{"n_layer": 12, "routed_scale": 2.0, "beta1": 0.95}
Below are experts of layer 9 (counted from 0) of a mixture-of-experts language model. Rows are named router (the router's row for the expert), up (a neuron's input weights, with its number) and show model dimensions 128-255. Each number is 128 + 24 x the weight over its row's rms, rounded and kept within 0 to 255. Numbers have three digits each.
Before each expert's rows: "mostly gets" lists some tokens that are sent to it at least half of the time; "gets" lists some tokens that make up at least twice as much of what it gets as of all text. This comes from a sample of Wikipedia text that the model never trained on. Tokens count by the router's weight.

# expert 1
mostly gets: " \"", "\n", "===", " =", " when", "\"."
gets: "\n", " |", ",", " and", ";", " \""
router:119145125116121109134128174143140099105115097151097130132123150127098124158108108105098141121093069144100080153104097148171130115155091156134155124102091124116146131128121103111104124098158110115131147162111121093125167108138103164145115107133123105106097131105106176164160121089102146153101126139137137117121093105123085130141109100092117147119135147116085125090134143069140113129124
up0:113168132164153149124126139080095129115142120151100121148151080143125150166129107153133104087145099135134111121136126154115098167081089118143167132115147097168144132134070141118108131132098106147170099136134109116123159115149148133166189158119112121118133124109175141132178105146120145100111113061171134135128119114139112146128122116121119127113131135109179140136148192109121116134156
up1:121111134082092111170108148105137140130127127128087140131089159130124134176101100092141100124137145110133186134135137081214109120159120110136162124156084157101137141134129183146118136109084137143160126157114130169171142130103156132102116158133087111109119142109155124138121092156109175117106136105131129112150111121112110115178104132114123119118051125113134121139103138134109092125129
up2:129155150135107121149153108088156140129157094110142135084130130126137077140160144155131143130173105164151112086144139131143156161077154101128166133146169131088129123140163145110142107133117119106148130137108139080093127134112126128145088126088103114077142109142116135129103166134093132130120193093147106107140109161132140108168171158128132106188138119114142123099147124138129151129137
up3:178142171097108168177146141107119122117161122154138183119127133145135148097174173111113134112126135131123166124161116119131162123118115115124145105157135137179131144135090151105139162096105150135111116145130158102141138150101140098093161113155155111138099136162077147114121152082137108115119085113119093143113103096115148125154133159129112126149106126115120142115110138142086109111138
up4:123096135140124141091123148121114114128125125145131140140122080125121109096125125115138162132118147147160111128125130136131160123131074128122190153119155139124129129123134124116110131107116151192102140137103128139127085120162126126117090126161091135124150114104120094132107172141145154161114141119114142107143118138076148102166117136131116138134113092131112045105106151135140122157125
up5:142117146127173164119144117133135141127111136141105148129154076093123113114150152105116168122115126180163171082110072083114135134135123150132145154133107096128133171126088152109135129117093096087096146121123126104109128171110133089125134164126157093110080133059097136128127130154139155126130178129122137130157124129123149115104131098172103089154107122120110127133171154130145165121148
up6:108122164131177127112123102114121134128158154122153137113097131105120131150140144154167129132139162158168118136153171147150198124111126142075130149153153142101154161123149121095146125137129104153145127098100163102154140147113085116160122142121141133139112130161122110136148152208105112106144191136131156122146110111113119102182162121115135129173169182164108133118127141081128088102124
up7:127168131099112155123135147153126134101101124086109148139136119161122153100131119110131145131126121156125149132121105131127108118156104103132152090113147136105116098071090154102082122107135112196126120077148125138128120101109093138086090173113110098101132165109130115128167140112117132126124105093135111141181118123142120099117088131132121108092156141156110140100149134129071086183134
up8:140143125104110098093151136090176128122120154153135116128151115124193223162121130119171174150165157135108116123101115138129132122106102121160154127124153098121132096155157116121141096165119133162153131127145133113132067120074115123141169159145115150095140156121117091127156138121138133137114107105134134134129143104124130124171139092133159131120144137162104097086140144150106106158126
up9:106106092128152136169112101117100101118120107155136151090131128178134090140165119114178110104116165133111109110098153161113151152128173128127135119151125106161108111146111113100125177119113137119113159144143096070130073116087120136169128126183161103125130121144138170111127167137109123109147102122152133155132196145070129131169108111149161142134116087147143137158129111177135088102146
up10:134086149138110148119157156133101149146153127167132120155114129110127113120119075157159119110132136103184151110138162104124151114103186131089170161130144130103124152104151115179097144130088136139145117132067110107148162108118085115136144144081120124112108108089176103134138088143139147121118138177117135090113116151160156146133106134186122155138142139111159124131105133114143173094129
up11:170106128142081146123111134130107117124129077117145139116121120111137137099171089141160117128158103099114129047135170176110121153095092128094154097121148124114125097098167189143109111155149121099116122093101148106142058070183128133104146118122125125126100091127095138089134192104154103123158117088162103104124116116102093145123136136123130152124118144198144127145142146112125125146139
up12:137123129140128092120209149098162139128109142145136168118136131142152155140142130090138152114134117149125156149120120168122149118122122135175153113114162124093131100167170111152139148156118122143150092126111113152102075146129108119115111147150121151112109154113121080120161150130108099148112126122156146101131139147120132119109130170156126101133101145144109102090082135126171177148119
up13:192142126138153131132123099130081134095140150173146158122120146109115139109102111106140111134126112185120121136113126113134105135113116127112137123120128141108138165101154138124117165091167110201140161068093102114164141140141129152163117114108132135118128113155161092135125132104116139130076154118139063101114149107132115113114163112140167068124118139102210124106095169123109085139167
up14:121153156148120101131111135117117161138121125138134151125128124139180193137124128131169135139112156155111157152113136148122159095137171104145127112155163120127118095167138110125109080161134131094117135161123093143106144105124072113079095119095144153102147133145151121145172114143094126125196116131144108114119130148105129107116109161092133201129104130108146065080093127108096166164154
up15:128122143139098144169138143110134141141152081122118132120139128118139131138139106138182085089149154101143137120144096105093095133113127140133136134137170161118133139157135132131176126102117096132159135118129093101129118144140128123096167099179109124106127135141127159115075121137120119143139152161124116099120144135072114168142112129131143173145113111110116136124129128130142128160150
up16:134108138127101139127111122087089133076087152093109122102111134138144131146121129161141106111139137156154178138143186144133110135121122133138155130121161119122118138092169117141113097109120124135126104135110134121145097170127156152100156183178140130129138136146140129104130126159086114152120146125106132163129140130097133163150162128143171181129139123102117156195177140136113108115137
up17:125053096119146117134175121129144111118133147175103138139146155111139108097164080102172109141103132103124141136150094128138105141144126089115134122134136196146139130120139125122078162133131104133109144118115109118163134113110142124137136158111124091146109124129139073095145115133118108086123157084120102159110087100134101136161108147103135109172151101152114149133136114145138112162161
up18:158121150159119128151116118159143109094155135129122152127159106147117126151166107138156101158129164100127123126074189131135139128131144115127129123146148134099117126131115104140121135095120089114146113135073101121154124122104184162132109143133087152122106112137135095133122140143070157124131173110117147144114094101171137124204098173129143112134162134161155116107112167123129113125140
up19:156124111106118127136119150121104139164158117125101124153148098115141088179106139152131128131153153140152157083115184132111152132126104116159134105133148163141101111143185120118146114124124131105102154104156095110095126144139119131121076168096134118113096052107125137137192151167103092145071171148182132119131111149119117094111103104142138111082151146120188141116160119130096100103133
up20:110083094069153132171137112108151123149170109140139120123118120131161154127153102148160139182138162138145159139131138127134095139117108147099099137108147121057130122149094118143161125102106172152152115117120092161166106122123157124091136113179126093117126126107139109147103167135118092059118177138106086138100097126146127135112134103121162158121138147151127170122144158142128065174139
up21:109107166142150196097135147145097115131115123135120129130133121075135101073166085140109130107114118209128141148096140120149128104126128127129119145137114125171119131145160116118111135159130132120128114106131157089119145119171112116129115135190174148121100156092140158164099147150162119126116113136116132164137111140110127104142127114161116105165129153138145115112183113118111124155136
up22:145126112157149090154133102121128106136114165177141123109134152169142109164144104122126181128177146164186103110134144136131142151110147107174163117109137122151163112118089197106150138120099151119150127168124115148161137123147155116152164133128149123127119057119175128088119139120169095109105119149093128136152131170122113119177125104088151112149125163167111107090122119130148135111137
up23:137153123135116160157105159107114118157133109135121129160151117158168081153178124125138102152098120137175154084118125123145100094102126159129112097138130116094143133163144106129150135135135116128128137132133108138151136162176108126160149108113122142098143142121128152095162143115139122111083141129135142102137115129133156106139111133107149127145111106118120181094090142135142152152151
up24:147146122103113136108169128096129151130132146117106134128116120081145121139113132122104121094125108171074175098121115126117153111140133099149134152160114134095091154083161111119142116135113133115086142168148143105108133182104140151164128120109169146096074137153169161140125133106096120113074164159121117115088115145120133120137131094146155105160135145114151122110144112132122131123141

# expert 5
mostly gets: " the", " his", "The", " The", " its", " at"
gets: " the", " |", " of", " a", ",", " and"
router:107094142166148118106104085150111092149114142126094101144111163137121142123141149149166112110084149112109109099139122106129130132136137106107087143144159147135145130114133121073122129104180133134078164103128144158133099111119094130112096119102190118127143153176114152133169163111094149096166107104154173080137149089158140125147130108170148092130119120118134093108147130129100158142110
up0:169150124100144121162124121112107119156107094146102157157169128134122150159178108132146139127137133152148117138109138116135137136112124166122139171183141060115140081174139106126077178139093118115131098137138138152114154110107122114132143141138214065110151113121168133150144134169145139109117133155172126100159138110157127153104129110165118098103157135108129129154153150112150078126144
up1:130113158119181125151152120112102085185162120135099134119148102126142160120132095092132103143190138135123106128148129104150128117115089135148159093153121101134140163114114093085121135095068168095079136135133148153137129172159086099113116158096150102117135127123093164129155166123154150115093167142140121110152135132115203115173165127139159108120103130126145150121170131134117107163141
up2:146101138135097165135145147134116109132141107131104142164122108133106098166121102112158132109139103123136139086117114087133182093123092135131150121159120125153126134121115105088132144148136132131130119105102156109165122130111102119105159129142147172090127094137102103110149118159101117065114099146091117122146125139125176139165112125155080140139139111148093109132119154124080141098108
up3:124130146136078142145114150119122117135154175126085120102124078075140155138147126133131114112159132066115153138107142113091123142131153152141147138140143117132124144126126148156087148108125124171118130149097149131114105113103079110149107136085084107142166160127130126176133129125152138177100143153108127072119139149141118149140137134114172104154158136092091131099163165099112170116151
up4:111119131157144128152138120090135142082140107125088118135109111157123167082099132130145109149115169135138132139108146094124148122074118178105129152138124108144142138144141106100102131155128107139140169125106119096155130155102150073089122164110144069116089078149157164123133135162127150134126162121099126142152166098127118120183139141134123122097158103120114146094161133167101108088125
up5:142123147118134115128117192094109137149114119131095144140115109116149141147157131136113138134131133101135186158144136104127107100126101113126133105128118192136117146159130144137143116148094102091143149103185143159136114136129136122099122134136154139135133135117147109097152141128142145129087096097173126098128157122149104130142161111133130137154129139129163148101156135151150120113134
up6:160136115160116150173112142125086126132153138169147130143099146117111149102102151156114119085092127146127130126104106149149135110127124097127130112150147156098105163119064129123160135138133106146107103125114137107117108149118096097140136086191110137132137195127119151143085191147100131099131127094127122151123115126143181176147171124110112088099145157124153163133094119168171129105124
up7:093115121083122124116124150129104130152112105150089117124132124118102167148082143067131140086172154139166124074098114095153144118151090130154126089134096175104121113095115148138125142110114141131109152137132096113151149151128158111161115133158112169127135134072140162122146142120131093143115133114117132099131142116131153144182086092119119096135148146126133111119043171134158135082115
up8:114134165173158096147102143123149100136106155140124133169172156144131143110095116142141130127133149122172103112127138104150133151119121145127113158112125124103113141116084160133130137145119074111110104128138159160111140094156093127130143131157144074119123130161131107154111136143128115128125100135149127095118097112136125102146157127176147145112126136129166127132079094098105121134143
up9:155144124144127140138097155122129157176150123111111154135156103147155100164116111178155160141122109133162159088119133098117141124115087161103122099157113093134139075140145194122134155133120107077124108136140114126107143148093154109150150138110118150079142151159101099084154186166098145100079153132155119118129132091130113137144068173156169114171111120133136118132113142139103159111120
up10:117120124115133128129111130132114143130127143106111116069105087175119162130104127111156089139161143115150159141129064107138148110122128128170151083137119100126087140108147124105131151143121112171091130151130148129190124143110143147164125140097116145147125143157143140117126121117116114146128157118132128157117130169104145153166110108086134148172131118113140102051153157127086140137114
up11:139137142125111118173167113110116142120158141141134134118123153124176149065159140171130133171126145103171119099110134168101095126119136101099130155169142098178137102091116131105123095133109094134166134079146158117160092110096058141094091135118132130137140183116125164179107192149098141123135120141131096138165123096136125135190156078147143141180142133140115142107140121099107144077138
up12:174074124151120121174158123101114111146160160129151131133152090137120150144123125130125141157136133084133120079126133117138103137133116165109128127131120127067113159117110098085136118135136172151096163113084084162077115112130071070109107111128094166131099136102121140144170155129137158097127132120146126114110165106131157127129143134153145114150139096144180126128116139120124089169157
up13:146148137108178137170173120086149146137152131091154159136144140114117083119173119161127170152137132135116153128152131156128100141112137109095192144178123121156114109113146110119128140123114120159150169165168132128132126134112105133121159166119146132096077124137118142157139118181126125160101144067155130149175189145128152129127125145144137167183140128139107142114164090108117159134141
up14:110142121127157108131130115131145145130179149092099140114129069124110127102101153124131129157124091110109114170127072176133153093151107112095100154149095094160113152101133163117091129147116150142141196110152144069150102120134118119158126144158165111117117171097136143166175083122120145102122127162139111108174099083136092156100162083108138158144122098146137126108152167133106127142134
up15:140110129171147134198140120140115115140143113127123131117135057140132150145140114067127104138110146106157135133112119123122126149142074150134094130105110144116134201163079125099122106104061145133135157094153128110106104138087100113106149185137129079108117152095091129112130139144137109129146150131135111120153121127127167148143130111164136125121120072131136063119161175107103135178159
up16:138128148131098101116101139101031101109156133080130131160113100115131127150105139131117132082095147138107146163171117130127151145105096125149149134122115171152071145132140125117146140133122149151112127162159139096196139147081128108140127121130141134115132138156177130112118142132098098133125121135105133150129143136118179093119098133110167148119119162139175145135140166139083115114135
up17:096100114097131144149204122108130122120128156116142135099145119112091117112162130087194152141103153102134137128134133137129154149175113112133108063149157110108132164099104142116121137104104111109139149124155121141118084169144134130144140127111118137148101141113107110085112112156107159116127125120099098126106109144152111116144127103133140160112143095133110084090150117161116134124145
up18:117122103139114115125139116152097140109120141072111125133111108131159126164158143123139104143129149105107132120126113139146140145156085115125137086122114122106099132135118176093139140091073076182076101111137150137165146149098153071165110110154112167148107172159115140130102135167129132136167152135159125163153111084156103114162106130106098156117122115156153139089158123122097119134108
up19:106089155118122125126170136164098136130100107120108140137134075102130136142148094096090135154128125106111129132100106075126144147120113136133127129135141120142138119153116136096164161148119096141106098147115089133090125123170152123123147106105140154112118116119108156138124105148145141122090123132141125147117105123183159124097136110104147134119117104111166111095134172112154137181132
up20:099088097136129133115148154113105168130120104134086163146152108109143073118124128109123099149102137180108121105118094103133112123141126123133120160102131104127131167127092161112123113169132120158089150138082123139135125140144166117138130150151127112143128104150133120150117082138168126131150142107119132159159127158161096124141115209134137120164132131139091151118158185130129093104152
up21:132137131151159111129128133108125118099103107070076147118143180154132136141146097161099146182111142126099132163126078142138128128067121109132147113115145167138144151100145122160170149114132162091114149125106162120093114138122102133127128126144123193137134100152105117113150115162106094134126160082144115137156166119122149136106135110130130187115134121136121125123097159121105142103138
up22:118138106112132119103131124151143087121130156137136143091100142140107143098154178143118153121139138138093141066127077148169154053146162144083099129121123145103124123141158153140090166150107146138107144173079127095105068127156117133130124149138092100137114102145154170115112130131155135150097163132123129112105118114103167140102136124094133120163133124114105132140096143155158128147135
up23:079148143086119135118138123117099155164116098110129163169142109121092091118139110103111124149162095081111152140108135116136129133152115134100104102134124103160103126109118146126157159149133136120085122132093159117131096119144078135156151141105145177155132137151132146106091165154124161106097164145141134180098156079180150098148092147160136156171121151118106129139094099114124121141131
up24:165127116121144143112122127115103118080186143134119150114114135102133157166108120110125115121143118131181131117142142097123120118166109087097131128111111133058116109123137127157089121139136141109144120101126122099104151125065104164125128125118156121109124075093148089086125136177123101125144152125124123165121086123116123155124160139114104156106116102119097102117123098114101139150139

# expert 7
mostly gets: " (", "–", " 3", " 6", "19", "′"
gets: " (", " in", "–", "-", " 1", " 3"
router:158122138117125186171112088093114105138128135131155193117127079161107126143137139118137102131170143131105179151126166117140123132099154164092134148165106129153136123119111152144133101149111119154151142111120141136138099152174154118154155110117156164140094090101152085118128154144144128100115117126116138120145119155124122163133159115137143083154087103120200129138138131136130137158100
up0:168085089118110099108105108124051142122122128139148164178132130127116095114154127196152104091101135145102136142135106166147116144147098117158153146154114117092121145096115131114121153128111127126157112140177091075167104127137133113134136157139138145111101087142126131110091092184154113154134156149118143144110162128119109116049158120117156110157118159148114177130135181122128138161133
up1:149156167100099083126153116114136136119182136153119142134132073192094144117127105111155144089148123126082129114149119110111106154123084097149129162127112105151141177106133099082113187125146102136103130118111137110132083105118092135133127165120146153131100132134134159103137106105168163119123119107107130108130149127156155120151141140097143144136140110111140063098133148129113135107124
up2:139159155131141147141140125088153115165141120123121149120144119124125127132105133118121167158137132164144203075198157133165111108165130136126095159143115092104137144109095165155137135112117129113133122099146123110163149152134125122126107133140147102111117137169099093054149094137093131130068128147117115112124154130099129102122091110105167122121154181134126121152157135118120111085146
up3:094138101165168080148133131142130111133132108113114159141132162099138099092173138103154165151129126145141119153144129153133184133140126151118154126134121116133126153087115126149111131132087099102140148131138121144118119086146133143118159125140124145105117144142163137136149107158134124147121147116150099111131214093138144129106134104188109166150110150126122133132107189091146159103137
up4:110093111101141156130105150117142117132129147154122139120156091087155140135130128094162091131148088146145146148122117137148134136132129116156130142138100146144123106136150128150161121109122146128092113107133123142132137158086116089139117145147109105101075177117137096106117110181142114130137111152107132128132111149192095092140119139118173130106116118116153167126165187148151084146136
up5:072050164087100111108151133111133128119085114111150141106122122124131150133114130125147119158139142096115139152135096098173133144129159145123128159135130088123138156088073167130129120137119165133125136140147100100126115172121192153133106211156132093122132133137138109139104137142106101165123092165091127133119125149135142068103092114115089136124119104104069128132136150146118108098143
up6:102114233040132109140145137131134117101150161133151113099148132111126110135152113138126115138174138123122182157137138131102127133071120148117148088171123142139102124101136120121131143101127122158090120105158133107111115119107119147080149123137129134112112115124125136131135146104115151118129134136143106150147147142129152136109076123174131164079169136169161108124122114145099115111123
up7:157184140113115124123142163112102146175127108122106135145153104118117158121189114124127111107129135123082127099158144103132151137124136123128144092137156179135138134135123126094114119148144149171144096109128141140133126113116174113162114089126152193105129119159117095096200133122122110136126118065151107162103120095111109111126125139110109102114127124149089148123130128122144151073117
up8:140133103103075126156148140158135094155137102149130121103133145127110145130110129127156108126157112130142153114148117163117142130111133131130133189127120163109137151083114124141144136148134153133141131157127132141140085117081111107149144158173116128127119114163130153143123129108170110104134083142161094123118119102159189118138086163140141121191151101119170072152128181125097114102163
up9:208105175076147128118174118160095105123147149105179100142127127131096148152114127125122130120128122152106127137114136090116108140132121134115150143111157132114098152084119115107132124152167107142096117133132116123139073140140090108117133139071154108076113115118100125141126137161123130103151134145150124099133127142145120104116109091187121100114176115106162103141163140122134105137141
up10:105099185121146148124142135085129115174102127137108124125126137113130166109176153109095152139161125130165184121147083080119140132151159138140129143125127092146137174122102139106124145113146160175118124146110129133090122128121186128176144134118119153121138172117131104133096150129108159113124113146110136117116164156142137095169106121133160088123101161095121104112126167133144185117128
up11:142115092125124089159128124149108164142158138122174153129158115170095149139143137146110106063145156153082164134151120161116144160101125134134094102127103180128143106140143165101130133135122094136132141128118131144100122092159136139139148110124112108115095101119166106127142158125154100108081140128157084090118156128082136127141160161099169100152165157143165118152118138161103149129128
up12:143110126141161129099135148130136122151078110112102158176121136100139179155121087107123140137155138095174131071144129072133122123142113131111130134094133127116144141167142157089158117098127119095139128182149140126105159173120149105112074147120111127083095120130168146147112131125142114111123129162194125071098145133117125143138117097119171140124158126169115128114101119134102123080137
up13:121130114123078129151098145074137139102157171152141134135157146091166130114134132155123127136129098128118144129103127148135110129099091110143142126104143148167107125108115129131144107108180126141117114125149150114114140143160148113145157127088117103104084142144149151123131125124124165114109169102136128113150136107125098105110133145119118088144128157095152152126160186164077098156141
up14:136139118142120141110112098086144111149178134068108184176135120128113133120110155133134149135132078153109158150156137131144137104126121179151130140144114162152120121123122176115155140119104101130158107152160115121157144153166112122133176134134131097101111125142113120073109145131097140119089124155149094167129125162128159128090116166159149119140140171148169147139133192135131102105125
up15:152133097111124105112137159114137125111156137128126192149185114172107092129118119075156143108111139160115198135138134130143095141125132131122119167085154138155138166114103129160124143146147118143119145129095108130125120097161116144129172099132126125117111128137129135100181105114108065130065119144198102098056126067121134113106104138113180113142128124135154121125110137145092126151127
up16:150141096151058126147117132111118079141175184123168123154125112123131100127136141105181084118149130155115183122164140130116121121096096149185132113143127171081085080140108119163130155137089158134103120109145086108173135166167097112074159118145134130108087151114136127107131127149103143099101127155156143105076136165115133106123134129088181125163141144129144143125156128161103122156144
up17:136131154118114128172118106118153125127146163140148124147208075127135121130124115086148112133073150137131121054156112112129140110129135119126123100123092141103125181096131172119148143109137177161122142127132123095137136128133126148158120127153149120145079127131106096104145120151127113109148147147115140108135137107140115120119126165177154158147143110099110126098093113075126136101166
up18:138131156087117100126132107118051151113117107159143114153143057143094152083158112148172153101115133183127115102144124117119155153152132127096101161125122104137090099130131107133103171110129111085094130102130132133108149094079108101164149140143149146122139143158101146115139118157158118098142154110120122138114170082174151106082102161150127129128125133163109129161122140128155159099138
up19:112097166131168135146124119102101096139148131072163151151115130172125105110117165117097123127091165124137112145166132139117193079116095151127113118159159156162139093096137122112135121167120172141170093141129090116163164185133109120134155152122169167129100123150096115097150175152108100138157126142125129168143088138128159101108101133116144137128134162123157135140155129127127095101129
up20:098125133152107153107145132130113126144149121124098170157149110158149091126142195090106141138106094148124191083103101146172127111085100136130125124127132161125147110088158140178157099148097127087098108128134121111138107169161087129150171124139127126103113102120102122126125123118128139117066152167188134156132186131152133122144101179132150125149116092140172163129107133112091134119145
up21:145108130088112076131141124086150125146172170131146129102144125143119162145122111165131123107162160139131174174130124172120156096080133152178181131154112164128138113126125149114148142109101090148127117169142120111128156138156167146126161160098118130122125130104163139117147115118070117136116140150124116130155151150176152146106124162129134092128099137120136137109124188184128099157126
up22:106127138076131137154165160149152157116162054126137105115147133148112145140144151095128139123141105128113140104137166108119176143105146142099089164130102168150155169105144122097126118103137136136148144159155078109165087123150103113116099152110146089115109143121115128121121105137095132111089169147147093123129136119153159116185124161131143116136164107117162120111135118127092163173120
up23:142130166098075139099142141083119136107155161129149099133106079127128172127123084144154107054150083090112155114120115146132121142081147112129141107113148113167104150113142148129103137130139133152119158144120130089105133078114085131156108155092146127133141126142119142154171085101158123107151115114126154166127139144159111105148067139105115135173144095102117091078112138120167137133122
up24:134146148111117107154108104095145114148137130108112137099144130142131135157132100174144166091163103112093149105172152140106084131095096109137100112174138091134133160141120097119133146076153131122161145131110146110091079095140111131140142123140123059109126125128139135110121138128155136134094141126129136098126182094122138126120151147132151118091149100144181090113075107118081113120140

# expert 3
mostly gets: ").", "\".", "\"", " ===", ".\"", " States"
gets: ".", ")", "\"", ").", "\".", " States"
router:109147141115100108164142143118068172124123151134149102125133159127166116116139145143099108174185126131170110125131133113113097137127075144093144094114144105164110147136127141192129137139079143128162122164090132149146077114120168128152170131137083109140103075139143103136135127129151093159114178120135104148111112161116120117152115121094175189128178165120131139143132123101148121141180
up0:147077144162113076137120144123115126104126150123134130153162124122149131145159124148152105133121153161150143134138160124146131146131142141172094114126106151102129098128122167122112181119060151154133126142088119139140083132123155139118135145074129143135140089143109190140132139082146103131111094111119108119156112131132128130101152153171157130167115157141109122125120128104161137134167
up1:100134124102060120111142128122118113100114111135142112124197096114150100146133176152126113074129120161159115136136122109145133109135149125088149112126151106138141133123150146138137147076128108172124146135126138128123113099121121151102163153126123094139152089147122085161138165105137100147130130111107113082100146126106169145111076153119131130126112150125083126107124125137145177149135
up2:079097142113143115192124092103050100108142150142165106138133148143166081137117142123131103077096159107100184094149150114162115127150126105122093108132137195141125106112180152134129155144118120138130108099131119131161093160122087123131117130130113154085121109117138143114105114115136127097137174126115100101140141134154113106139095185166111141103118128131184142151105102146111087155133
up3:139095116067135132166113100122139121072143173090154131111123137155124103155132106168139107167129126160169127114106139127106133132144118161130141133124131133111131118176130139126170113144129124150135143136102106120137092132115116107139161174115150096075127091099122122139128138094084122111116168184132070093117099132144131148123108153137117156158120162126111135115154134150162123146141
up4:138139114133158152185098102126100122094113137127164137143109154122139148150113149139131117125143144098090101133115129106109141121148129117122163116144113137143129079156159118144138146129153101137143108137140105132190117142108152109157117139176141185075137084101124126138088125148095131048123133160135137146121142131159152092156109151107080089120109162137131159124140128148086082142119
up5:094101117089112089151110077171110125136129123071161144116142122101122167137113146162170156123155150127118115102121129102109150131073123154119113130148128123142130126172140175111110150164126068139133125144101137112166125133158102148153128117135157094079163123113078155154112147149109124107087148125092109087115101101140120134163082119109154163118157112131147127109120135119131092090156
up6:121159143105127110113168123125113130105143137129163129131097136113111155138156116113109134129151130099121131103123091066107124085100097141120176123112150109158122152116118141132208094125088110109138160103115139095117144123149130107154142154161143125082145144098110137130108092125111145091125179124172107057140119132109099112151111073118122100132180139120141104139115180106131082134118
up7:109110165135124092096151159158110125124119129103132151149136142122117174133183134130116133141125070109166118062161104146147119122161115132097111121136105144133121149137102177137140150087106113130139146143127120151125192114128126111147141113139126141118119127110127090141170080141140150131151084132164131082134180142146148111125147111152144179190108144125132108133120140118150138096162
up8:119146138156120132174179140134126114182104163160130146132120123108084113094122103150140156122145154133120122135111085105111138097079132090176179135142161133158127145116092102135115121128077184117158123160112103154146147132126112125142134110151130097133127154145137130122100081099126142120140148120183130130112127147141126112137134142112097144120191156145135168119174154138118088130117
up9:107115088109088087148104099100131126113147116111146125110164101129163092155186176147155127129147147135104166109143117103127123106100107161132131108144104115098130119131161171132139147151130142124115116155119118091100134118130074116112145123133144123089126121117089107133126131186128139094102151131120151130128122120177152136136105146110184134141130141140125130121138131150120077119173
up10:121117120125140164207148118095124126127127126143115128089123106095155113160118099175138124161117132175128092141153137110169122140155136141120118094161110128063144131107110109141140121130091132115119116141160147106170116105155146116124134137188137106095086122109173118127109125130143128089095122136141073122143153156134108122151119092143152123152091115164112119128150175145100122102151
up11:130146180159116149120185207149098117180125098143112134144144153084170100102156141102172132124121119144106109094122141112143106146117124128124130144120093154131146103136152104072109113113126139138123109154155110137120134119160148135087118156134164151123126152110124143136108093114145130130129099177119133118115128158116129101168137168090125183176157101162158127134120163133127088159119
up12:155097135107115103142146180127165136155147120147130121132137119087175115130138164149142177136148127141091109121109126175091130114158086137126154120110104114171152127154123108086150091133131144167103109149161109118124128114164110147105113118186136166116118118114149129128179140139106145104181156195140137128121138142114130129159130108078130165145145138109120141123153139138105171110120
up13:101158123139141101140173180162090116132137121096114134133151154120118141101096128102094133144142120163123183104131134143086115125160113141173144171114100102161117128111156115114103107126163128117114126132110129112090140113129133181158135136130149160089121145081142148141120138145095114101100180175124107147103121140164119094117068156081100152154181136100136120114130104117166108091158
up14:167164126092152153151185111095089159157094152122127138115163095086124123118132110119149145149171120117145115131138127116104102146142110124095164125118159099092128139103127127118135117080101183121110105147082157127121158161123148111092136111118130131084128112116121149148132134126116113116097133130121099152123171137119136112153141146170160110165098159164133162131153138128140118108186
up15:078117100116124111134127158118093127131140114121112107146137129096125107152180151159154116105120130140142104091149153125136158124128144161120138112143109138130143124148144135132104146182145104125120095141118153119144126128117120116108107160078141107114138106152096093127144143171131112106114180117134142118093086114181169141117066145112124110115114142122111145078100083130138075148144
up16:109145144107126123092222146151147126146110141126092132128114133124158107105118114104129138157105150201155156164101103086127119124158110129155143108099143100118113109093134154073153081128093127123103137160121170123128142149146132105136161131070110141114097139150131159151124129138095121155172172113110125140135143118083104110152162125123097176091150113110125121130140122133146119130176
up17:095101090084133113133123122132164114106132144111131150090071131117101135089174105108121182142141102129179175128094116108101122127091096153105156152100112108111140106115131129133133124166102151116127125156073140108133164098135110157124134139149149112088100132109107140124097147137052128087121167104139100125149088150117140099103143170098139165157136121099145122127152140123101085128156
up18:144127135123087101126133134138132130128123153097128148090126103113161125130115166116146112083147110136114130113105120102166124137143138123171081151103142159093098077164152160136154128149063151093128104139110103178143139125122092144168125153120133120132123136149137137117092116145122165144109090157113109113130150158152121106132117165143120114112112139176153123101104124154152115103119
up19:095152152093126105133153117110140126152183184134099146146169149116138113133142127134119148133153102154121135092157141162142102103141137103110122127174131148129128139094138096137117151103127112130144122107104140123130156129133146133114125130133121104133094136172095160138152161119125124131100140112122128134175136111147132146157131141150154165164145154167143115115155163137139129106165
up20:131120128126105141137169139127082125113124124131103142103138107125096159138192143172158135118152119103099110145122122115120144082096125154135121136120121117121133091162127141128079138177146101171112125161114120115172143136154151134139115128161119145063148125161139090112138125108127111130159100128151092106135117127096074118135084157104132121118097143146093115084095171133125118117166
up21:106085177156129143144113123155109120145130116107106157119141070097117190154136126036149122142130150121143129139148143098118142159122139090129155097132159162139093179095145162111147164136121121125141164113153093137135134147127113131134171166111141128109191152124132151145148112155123101155127115107140091085076134142175147083130134143152133143111149092114158114125105127166159124099140
up22:076122119160132129146127137124148127148149126086150139106150134107109167109178141144141151123150177122126126121148130156134148106097122135131124121099141128099114143158141107119106167125118110131185132111136108127136065171128122138157134170116125187133142151181085102087131118114092121140131142124132064122117102124088107136135103170136143130119132121160100094107075170107137124107150
up23:104111096078171099110137139118109142139145134147070149131118121131119076162160145062157125107143135149104152113115096129167134117123086103123098168147135137109094092157132095106143156124147116124169113112141055106142159173092153121120114165114118144127146142106113125074100159147118148113130092114136119127116132132141152142125081129127177171124124159135142113090093122153105108136116
up24:141114141086098091071133165088113132114129136133111133130105134153091172133208117144137153113197107085113147117095161138100128100091131155136141117130105154136133162131169147161141102122143119165138102149110157134143149128080154113128152111117112179095115117070127131110170165136121152095113143128114152102127154107124123112159117130171151103125143163152192106137181114144106152095135